config.toml
moe_layers = [0, 1, 2, 3, 4, 5, 6, 7]
router_z_loss = 0.001
num_key_value_heads = 1
head_dim = 128
qk_norm = true
learning_rate = 0.00377
beta2 = 0.98
max_grad_norm = 0.5
warmup_steps = 66
final_lr_fraction = 0.0
batch_tokens = 32768
train_tokens = 339600000
Below are experts of layer 4 (counted from 0) of a mixture-of-experts language model. Rows are named router (the router's row for the expert) and show model dimensions 0-255. Each number is 128 + 24 x the weight over its row's rms, rounded and kept within 0 to 255. Numbers have three digits each.
After each expert's rows: a language model's description of what the expert responds to. This comes from a sample of Wikipedia text that the model never trained on.

# expert 22
router:151128161105152126145120129151158152128116133107185143150145136100132129114133098113111155136119144097128142120175114141203143164086140130121145141159130162110139161139107119125112138147115126115162140092146148163151138076112137145078143129125095110137082157091132151118135117102099145173170133107126102106092119130100108161162129144138151118125107178109133161147167142133126159120158147126156111135176146142140110101129118105107164149098127122085096114072160144156122144142140118098133129101122146157165129143149146175150106149133140169119086137138106093103108134131098101108114163120133160121112095100090119159107173143118106113150117166178119147112111150139134139126126199123164137120102107116094120164090132124139096089196124123122112119148129120101095129136155107
What it handles: Commas ending a word or name inside a sentence, before and, which, who, or a date year, as in Lactantius, or March 29, 1939.

# expert 8
router:136093153090158135146126121125122121144104105084121177150154180112154109083124125095107139139131099111099107118147150155121118133123137137111128150134155114125122115121080097135120107181123110151177145111170157162130123111131178096138157147141096111130121156120127134140079110100104143146134145106157092099132095139117113137109106141135140122159118147125155133171142086162153126088147132105147124087136153135164108119143120089078136149107188134086133131107155124115105133167134127114140133103115133146146153145136140164149124157073151149124110208139122103118167137170121127083090147087143143150129070111127119150107177146138095120109121113141125175095113112141162153158069152135137155134091096110114124164111155131157133109165115104120108120139112141124117106114139104
What it handles: Line-start structure tokens: list dashes, line breaks, table pipes and == section headings, plus infobox field labels like Scientific classification.

# expert 2
router:143140137099180118151092126158154156117120152095132117150130131114166121114151088119123151163117150118123095107161119148137084145118141147113141149165151145170126124123109118120088097148116086131153160121142136157158146115095124147119158174129111083134130181117148151134128124121103126168134126090149108099135129166117113140138113170125166097159101144124152156165152109154125140124106178128159108089135164127165127085153099129111155121115155149125119113106136169145123159175131116113146144118144159140142146146170145152157137152102168171098108156168111121088119143160103111105108139127093174122079078118113118140083146169119113100156114123135169151116123180141150146139113157143140183128096117102099096147125140140146124092144126112095110111116105098107088139129141087
What it handles: Word-final pieces and particles in personal and place names, largely Spanish or Portuguese, such as Carlos, de, da, Qu-inter-o, Madhur-i.

# expert 6
router:154095134088145163155123139151129138109117164104169118159146144109145139106167125132104135139117112118128101112148105154151119154108115138110125153154163183108082126127130122107090117163136095129166167123158127145117151112103169089146167150130112111153080135101146130102119131094090165147185123101148114141099137145114123153150143166092156103133104141100151145143109122121138155104150131071157131118165144151134102080132128114111143152109155164093148128108157138145107182143141088100146159109129148135165158161144158173140101157097144149112109132160101088118108137140110113079101154141137147139103123112110106157107141137100126108129118128147156138092145128172142118160072151128150163097096136107089103149108134128151152100169113119123103100116095145112096104125154092
What it handles: Opening parentheses, brackets and quotes, plus semicolons between list items, typically before metric conversions, years or born.

# expert 31
router:159109144078154134147122091149137109122092162123134139156152137096148111113150112117105131158120141113138124102166118152183127143102155125131111149144162131135106145154093144114108101126118143147149165101156158158144160110103115147131172127094085096159139145094138159117129126115139129151147130129120101112102099127107115125144112171080154100150110193100144157143133127126151154082110146129150135119174152166167110096157123102127155122100153119090107087112160144160112139153133112113141155123129147136138149125158134185130140171090153159122100151117142083094131131182124129113106145114122158119102118092074138154111143171120100095168117114159132165104108153164157137149104135139138170119122137111094107172117142197158108113156105110115112098137145130105097135141153119
What it handles: Periods and brackets followed by a line break, ending paragraphs and census sentences, plus heading == marks and decimal points in tables.

# expert 1
router:160136148104159165154134114154170129119096144093139130152133147100144080091166099094104152136131114097130078111153100172145080166140147131111134142162135168127133155124109130111112110137135101134139138090146139161139186096120137103146141154119109113143098150101140125123128134151108153154131138117132101136129118162097114164164109130110116080173102153103151159149150108125158135096159161135184096111142154130145092132113094110109147136134138125104130112115150123171118156147147094111143129109165146153138110149148156155151129147088164183101116160114146129091135158126102108103096152130104152140128095095131126163108149168112106106148113142138133175092126120140156136170094168172116132147129133076108111152114145200161129094158124131116124093118127120105111133143144132
What it handles: Articles and possessive pronouns opening a noun phrase, especially after "is" in biography openings: "is a German…", his, their, 's.

# expert 29
router:146125175100148174142121101143151151122101148105141152134170147092131110119153102107092158157130123110132127120176120161154113158123139150122124162128166145153105158127097104147127100131122129121166156080150129153126151092118159118113144132135104101152122142113155173112103103118127142163153134109120101140115136159085102139145113150106123086144115166092141155146151106131131123111112146134147100102165165142146096070175126104098176127092135140113112093090175150141110145128138107117158136120130155147152128158154137155186148145106163173115107139147118109131132128143102104109079150133123147133105100071108128142090164153144091103137114132153140163086134161156172127157122151158145132126110112096087103145122164183144154089140122118113110098159111130102109114127150104
What it handles: Standalone number tokens followed by a space, often decimals or counts in election and sports tables, such as 54.2, 24, 00.

# expert 4
router:142141161113126154174101116146120130135115118091128130151153173081117107081148115134117116155106097088125136101145096169142099202106106151115119157144122125120096106147086123125124131146127111122174130105157124153147168102107140098117169173121105103125128155099148112102075106086140140155144154110151130120115113182124120134162100147122142123137128134123158171149138083142146150104130161113129107089153166145145080061141107113098149151116155173091130113124133106166134145174127098076134157103122141163131111179168134163126136148129137134107108158148113073104168162136114115098123134133148132139127138110117133152115134148110090112154093128123114144116131142127156120144108119123145166105096115111112110171131146125162157122151094099119094099141107119099094122111126112
What it handles: Colons and separators after labels in infobox-style lists, mostly after Coordinates, Location, Starring, plus dashes, slashes and degree signs.

# expert 27
router:136142151120148138151095115136142141137083158123138144143139154099148098100162105119107147134117145110122105089155134145150095144129118155115152154149159157133100150145119137129113124167101113115152154124133166171137145120107160118122156121112073110125109172086180173101125122116123184142147121101126121104111102136105097140168114138082128093161092168097134150133135113154144128103120143142147097116140162113185110099153104092102161121096181145102119095113150133155108156151145090120179153121151140126164122143136146144125142159090134150098067145148125118090136135152091120081090132132133146145113066110123148144100166144138106122150104115137125141117139150154155173148098128141141139157124130094063092146111134129160127079157125094121100132129130113093110122121134108
What it handles: First three digits of years like 201, 199, 200 after In, commas or parentheses, and in table rows.

# expert 26
router:129113128113137112135114103157161151108120134101141117134128150111110089107171110110107141154155144099125127088151109150136116157112170166121149139124172140130139128122110123114086098151097089157151170091137136142147138089099140124123129195105094096170141178111142167132143137124121151138140146096144103111139122146080099126142107142097160109149105146117145159131159088118156149107108136109148088140159142139134119077147125128119148133124153164096108092121157162149126176140154109087141156113125145148154113133149167137140122142128175154104101177140134111100126136156082130117135152124114139142089091121113143175098165134135092099138117135164143140096096182155151136136091139158156163112098152095102068163112123137163105114135105126105104103128134140112091133095148103
What it handles: Hyphens and dashes inside compounds and abbreviations like Pac-12, All-Pac, long-range, Brother-in-law, and the word piece after such joins.

# expert 16
router:150121154087158145163115119155131150120111158095123122111141174114132106103143114091085180146111114114116116102143139153128104162109161143159115131135159132110093102134113115149080107133089146140164150108127126141140147108109180120124140128120098111146099145098154140128107101076124129154168097103139083157110135128106102189157109127072145092147094153116160144167163089140128136120113136135130106108133146114179105107143118124106148104079144147133124113082160139135089129154144122127157126128135163156147121168144152135179132152111138134114104157133153105119142152154091089106119144067133142135110102099117134134114141182125105100126108133147165139097146150132144128165096170171109174126101129120093132133123166150142132094163124111138105117147095110113105107100157098
What it handles: Nouns and noun pieces for buildings, architecture and geography in descriptive passages, such as river, roof, border, plinth, pilasters, entrance.

# expert 19
router:143134149124153117164119132145168125111080181109142141133118162090157127096120090101123149148149140118124117102166114156138135144145143142121113168164125164157127138117108135107099077170082121160136189116133123165118158115106114127126133181087104106126079153116145167069128136109131130145135115124120133112136137147117117132141101144060143093167086148114154155124152128126120143108163175085158125128144147138144104120130117106120134140121140125117114124099140124139113155143161121104157148087127183135146147146154145125144105118092178177118102144147117099102145172147129099076116125117103170130118090095118107150094144163126101115158106146149153153099120125166156113166099153149151137136122125110114077142140161145171124110134111126123098134134104113107085162157130130
What it handles: Past-tense event verbs in biographies and sports or plot summaries, such as moved, won, returned, released, elected, coached.

# expert 25
router:152117167070161134153108097160140141138088167095115140145145154077130091098151108103105126151117100091148111095156134144170120140083123125119143146139152164144091096132101105117112112130127140159139157095136115150151168072108149122133194124104089110138110133124128127135094142096127162150134106119133096123118092140093120133161091151140158088124106169090120140143130110125145126094122151128157127104159133152139110089165127106126140095128138125078105122092154156117114146165159106098139098128157157147141162147140129154137097127108143146104085150145137120106118125162098111103125166111124139118102103093071148168107147153124113122127138123134125173102129124167154145167108151126169139114083095103117107157097127129148106085146134127110104133133121149099120136087159091
What it handles: Periods, with a following space, ending sentences in prose, often before The, He, In, as in "…writer and investigator. The book".

# expert 21
router:139112130108138142164110109139179147140107148086162181146178195110124134113114089089094151151124113112129107122139134142117116133120123143152144157157149147139100131155122110131117108150102146110148142110117154135127134090105139118114160127100099100113130144088162138113123113109129154141154152094120095115106096148097119119145117153099125104138083175108128161127131125151127139099148151127174062112154134115142128098145121105082145139108141144111115112054148165138093142143174110107145149118125145121183128153149159149138124149113142145111098133150145117116140179135113091121090135131119148132095099104105142157093158153152121115131104129139140138102126143162164158159094167177135151137117112126096114142119175144169156104135093064123077128136101133099098141128166109
What it handles: First capital letters or syllables of foreign, Slavic or historical proper names, like V in Varaždin, Anti in Antioch, Clem.

# expert 17
router:182166157115149148165140116154149122127099157103150113114161129110128135088147111078097140158135128117113133103151114141130094147129141159154133168120145133123093123116098081123093110131116109125133153089172121156165179100117145123129146127103092109144126132101157138112106128103135145140166123082153112101122132161107107138169100145118156111133111159083153151153154104133157129102107147137152117092164140154163123109147131091106162118080151152101105104101146120137103167136139114109142157111116146143151133190140143148168125127119149132117119163123116120129118165116099106093113133138129138129057115102124145146122143177100100104149076153159152155103135149142137158143111139203133175115116142104117114158132141182158170114164122117134090108154138129100120137116134103
What it handles: Quantity words like two, other, several, many, and digits inside census statistics, percentages, coordinates and measurements.

# expert 23
router:139140142105154152144115124138161143138072139100157133158172133114122083102151099100086163135140145128111131104157145160148107134126130193121136157139154136124122143127107105137122102169157111092147167091151124172171154085114148110138159131118125102141113127087174141121116116137105126138163117097149099112127118136101115148177136138078154100154082119108143128160146107146152130105134146119156083129157139146143100084130120086088159130098124130115106107111138116146102155160152123106149145077121143132144142161158140163154129132074152156105100146144144107111123149124116106098106142120132129124114092104112110154113141172132109107150114100134145158116098129143152151167106125176134137149125131113099110155097172172136155106182114133120106075117112132093108155126171085
What it handles: Forms of be and have plus not and never, after a subject or modal, as in it was, may be, have been.

# expert 3
router:158109161098151121128097108140154132113123149123137121131145131108143126114168097116107154176131121103116108109141150131154120151123137142096096121136187142140119106131100104146094066117094075128174140090149138139149139087111135151132129150135098087184122148097170145144108097098094112127126103116148100123121129172105107145117101173118147114124125153132167165130147095153153138108100130130151112092127145132138110116114111118110157127100160139130107123113151131136107160137132132116139131107138143139150133170145154165140136143096142167113101152151096102124085114150119125120104151124112141164097104103077150137101146142125101109140113142203118144130134207165164145159113140154153168162132121110079109134123153179135108087131086133092119082126129092101104142124121095
What it handles: Short word-initial pieces like be, Go, Mo, no, A inside names and words, often in music or film articles.

# expert 11
router:153133147130144174152127130143127102100123144108136141161134139080158116083118101108101149145163098101116133113157134148137114158114159148150118164152135161154124113137122091132131102131130160124157132104182154177118130091121106097129140131099117107150115135101170177144086104128110163163139112098130080117145096146104132129160146131144140082133112179099142186151134136151138129103127182089170110102139150136159086105114132122107151138097182122134140100125152138130112154149140094103165102107137135148169132141144120133153141169080151150126125164168160121130128165153101093102095133098144154152123121098111114142105135184115118095128109149139128147114135152159133151156109142124132127111115160084104105149125136139150137092161115114097065102126123122095100103126156101
What it handles: Pipe separators and values inside number-heavy tables such as climate data, league standings and vote counts, especially after a digit.

# expert 9
router:140109175107166122153108107142148144126078158095148149146151141087123112101150086083093144151140152109132158079149134145118130146134146172153128161157148125144124112119102114116084110149081135154153160089159131161179148114086129126118135162119108082136090147110134150093122129126087128144150153115135108141129136171091093147132108166092130110128112146099141148171156138113133163095117151103166110113137166153120111096161093120128148098104129116105115117117190152143146179132152100097176148094118179119143142151129150155148097146107153147137106144137103115123123135145123110123129122114103165138093105100105141160089156133114112106146098140168150140109117166147165135156125137157144139155099119085121087158127145156171144106112114104117114121117126110102104141143135110
What it handles: Final pieces of words ending in a space, such as ation, ist, ence, ing, completing verbs and nouns like repatriation, specialists.

# expert 12
router:143154161101151183152110101135139156103109164102169123134170174114175122103142095111110131172130124106116095110141117154182092149123145165129134149134149145147097142145088116150101109164127110117167168116166129165133147092089125127108132142130096116143127146103141144105099118103129128157143142097107122125129120159101115134134095149120141109147099148115155165130142115131142145103139160129143107123161171151140113072139135104091160126098139144114103076081138151161123149142154103117140120104136136133152122169153157159165137119111162157106118161181130094113142150157111110106094138119138166133116105097075128137110145164132103105114101151145122151086142173172146135159112173144142135115104137083089088130121138163155149082146110109113107131121149127120084125132144127
What it handles: Score and stat digits in football and sports tables and results, like 4–2, 5-1, plus League, Cup, UEFA.

# expert 20
router:153137138115176150156115106158135143123118127110158144143181136083167089106151100088107146128144100109117110135164099158161122131116147145156155157137118149141137139117087127129116123132138131115143150094173149155140153104124154148113137124128102118144134164105152128114086117121138142169141143081128114114117094144100137132148126155060148093133112171116158159138150117159123142112155156125146104112146157139162105118139120098076157121095148172107091109120170151140140163134175087115138116112132135156169140161174153170154112161111138145098129158134131129100109133146105123107106171113139159126123083107103119159114148165132105107145098179157121149102099124173132153153110167172124138155108124090098115138119151160164142083180123116122100122129157107092126137121156133
What it handles: The word the or The, mostly after prepositions such as of, in, to, before names and nouns like Chinese Communist Party.

# expert 24
router:165105146085159146134120093164117132152078152101128143147127129066145094089155112098122128132107121085126128126146154135170125142128141135145164149123140157136112126130071100143129121128090110112143149081200135166165154093136146126126175149114096122134084145113119118120125116110135137169171130094140115120119100143112110151171109134129139084182094129130160137115127075149139111094151155140148110107136155141171122120123120104065135107134142131092090099123151123119119154163127077111135112117128133150148153135154162151125106133096134155095085156164122121106136139145116104082125156087123150129093114114097134164096173144141109119134105151148146141087143150132146144134110143156130128128081101116121094147116158121156143084156118125101100133158120134120110124091159099
What it handles: Line and paragraph breaks after headings, sentences or table rows, especially blank lines following = Title = headers.

# expert 14
router:169127176118158131141130115142168159126066145102133158159129155097161120125143098098107159143119148119109131104163134162146126168099129158108161162141147177131123129158077142120108111151131125124154138099151128137184159114097145115075167142096099118145130141101148171100114124103083136162175124107154102128094115144115101134169119134103169097135107148113138152144131137119160136110131149081158116116143141130159114083170129129128179130133130138114136133084141147138121157132159113119151109105150148126164126164157135145166122134097176162111080142128134082111118143143104099099118116127118163129126092087109150148098161140137120088124083129159127154099135123148145139143124144140167142119111114110112095147098153131156124085170121083111094092130109112110107140119154138
What it handles: Conjunctions and relative words that join clauses in prose, chiefly and, that, which, but, who, as in so badly that.

# expert 0
router:144126157118153143167126118135167129153127124103134142154168140103176114113136072086108158172133133132102090108150117161148102152120113145130128137122146139148104123132079122123098113150131117134147161127168128178155161110114133124118169146096091100159131152118142150102112106082112142145163129099137119140126138156095134155156141143100152088138106140097162146143132082153169133104142155131132118130148169107151077112130108096105157127116180157107127115100183120134095154147114079093130127123143135160154136142159157156137112137123169142090085153149135106074126147120116113089118123115108158133083111106101148162125137170141105087118098134141129153097118165132146161135115144146119151148082143114088123164129146152153134118147119109104092106127116118094096109129186108
What it handles: Field names in infoboxes and tables just before a colon or pipe, such as Website, Country, Genus, Votes, UTC.

# expert 5
router:127116139141153129140112119202146163123103123112160162127142123134185110099150091132107132203126164106134123090161105175141100149115122153131119128150141109150117137120101091099124079150115102150136172140131144142139146119098148134112138157142097083152130166107156133117129084112125121150150138094157094120146109181113131113134133175111161112141111154136137130147145131116125135115123166107162111139160127112133123102151113124105143130149217135100119115121135161110086152135171105087134126129133150162154136132143134139184114154112170138062115172132105129110105148141079107135115142095111142131120096109109159140112171157146113096148119118150140142108124152133142117112114107178145151093100130115115117166101153149141116127142090121105085144132124153111108150111126079
What it handles: Inner or final fragments of foreign or unusual proper names split into pieces, like Abh-ish-ek, Bak-ers-field, Barns-ley, Niam-ey.

# expert 30
router:141136155114130146138088122135115113097109153107117144168134143081149124084121108120099155132151127127117123127145126149148112167098150145101104166182142160172139105147107112175129109114117115119146136123160138171134166109109119093126145147111098068132133133104160174146087111103093181158125118114129120120098136149103134141198146166143148109143111149102132168132142132164126144096119155093151100091140160093166076097131120100139147161091198143109161118123142147135131172157136106097131100107139131157149135138136136152143135118096151161103114136148160117118110153144107109120079134125132168150105135117100108147118164159129101111144105154139141138099139140130158151144100123137135158131104144087094106183128152137132160101142102112124093105109118100098093096127147104
What it handles: Pipe separators between cells in wiki tables, chart positions, rosters and election results, plus table divider rows like |---|---|.

# expert 28
router:121104142079141119130128101160145144153112133100125157148157134111130089113127081117114152181125111067125135088140129166142116124123155148096153149171154125127137105153112129128082086120117095151133133119137174149162139126069132140123143148109121076141145180099108142131110130106114167167167162102124117162142118167109120143110128161107130113122095154109130152172164103141148165060117131119153081095157172146140107123177128126110151121134167136131125119096161166133118140141149114099147131098149126131146158155125165172134128175134139148102115140127126116131117154138108089119116136133114145155065109118123173152097141139165132108134132138163142148106134162164119134151097156183134153132105113110107076124134153137116126136113107135083107123151140128105102125129160106
What it handles: Word-middle subword pieces of rare scientific, Latin and technical words, such as neur-op-athy, Pro-pri-etary, Hymenoc-all-is.

# expert 10
router:161136161129143128158118115160170137132071174102136142128139143094146114131153097110090191147139143122103129105165134166133099157124153187105100153152128142155107161161093117125130087162134118122160149091161129158155135104096115100084164154069106122138105135107141147132124109132080112165166111119114113133100151160097115121176131150134135108133109164125161157182140092126156159113102134101146092112171142122162101133152111113110152125109136122095115125120172135118122135153147113129146145078134156128146138178134155168130132128101161167114089147121096108099143122139128109080111154127110145136123097109092108149090149138110119114132115138133156140117109122134143134166114130132126148132107134117126096162097173168146136112138100093115106092146099085101108137142138112
What it handles: Particles and prepositions tied to a preceding verb, as in finds out, written by, known for, plus featuring, including, about.

# expert 7
router:147107150121159165156116103142167155127115153107151146154118139113188135121166111122100171153123128076109134107163101147131083131106121176122128167127112132126109150130108121109115096174146111118165135107109124161115138101089134109119139142066101131137155160124148125125151082097104128174151129121138108130112141129095106137133097144116127110147114139112147162171157126153133170094176143118139102089174139114182099120144097133124166092111121130108115100121137131135118147132154092109128115091167168162151135163160163143123126120099130163123120168148100097139129142152134113077131138116100121150114096107119120172102136143120120115140092088150150145118138131160142134157100125140158130103117134107104123150108132198176156111162086098108101119111123094113103159135172111
What it handles: The infinitive or directional "to" after verbs like taken, seek, appears, used, plus for, of, and modals would, will, could.

# expert 15
router:140106150123140161146114106153135118138112150096137136122144136078145110095148078111117151153126110102117102113153135152148110153106154159094113151158163167154125130166106135126105101145113097147162171095150143175159165110122141119107160151130089104174119141103180155116129126104130145174142133109126109117112125137089088142147134155101146107149089159104160156138167087157151150111126148120166094106145156130159112114138086107096147118089143132118093110103155155134113141188151127106139113123136155149163142147153161150139140109080174170119099140118114116115123139154107106107109137110111162130104100102096115152093149164150106088147107134164151155095120144168177155146101140144166146145110121105093109133121151136154113088130118112110112093131119106084113112119144121
What it handles: Capitalized or topical words inside titles and proper names of arts and media, like Music, Film, Star, Iron Maiden, Game Boy.

# expert 18
router:147156159088158140148088116178141120114113125087136144131167128098152111118128114097101162155125118081119105089142127144149126150130141149129109140155139118127094112129109114100107075145088118117155142084134136128150159114087140136098133142115126126163125179096167132116110132141133129126135095103138116114128144142097099142126140158099157104181108144112139144130125128110144139119089133100138097130123162136122142115173139098101133139105148145136125095113152168174126142133135122094139117108145166140155149139134151144162125150112164153091098118167105112091116170138084115122141136067119158148115132111129100146069152149103095099123108114173185131103119186154156149157128156176142185137123126103119097138101112139161123093133090102085112121112094111135108163156115089
What it handles: Middle word pieces after an opening consonant, such as air in Staircase, itt in spitting, uck, ock, ough.

# expert 13
router:181117160129160155164116115152174158116116150119176152144162141113127109122176112121101162158135127124101128104162123157138070158126127169118157164138142129130073147135107142126125110168126154139155169110116133149148174114132134092108129116114113130145124160104164118124139097117089142163155127118113116120101145134083133151140138151137112106154102127119167172176162100134176126110155152112168095108154167138160118130133149097120138117103140155112103123111158139140109144160134104110125140082176149143169128173148144137152143124101134140094112150124124128109152123153112092094110158132097125112099112097110097147115134149116121099169099094147143155112115126149151111143071166137125143134107115095120102155158179136185147104154103099130113143130106114080131144109162131
What it handles: Prepositions beginning a place or date phrase, mainly "in" and "at", as in a district in Qatar, in 1984, during, near.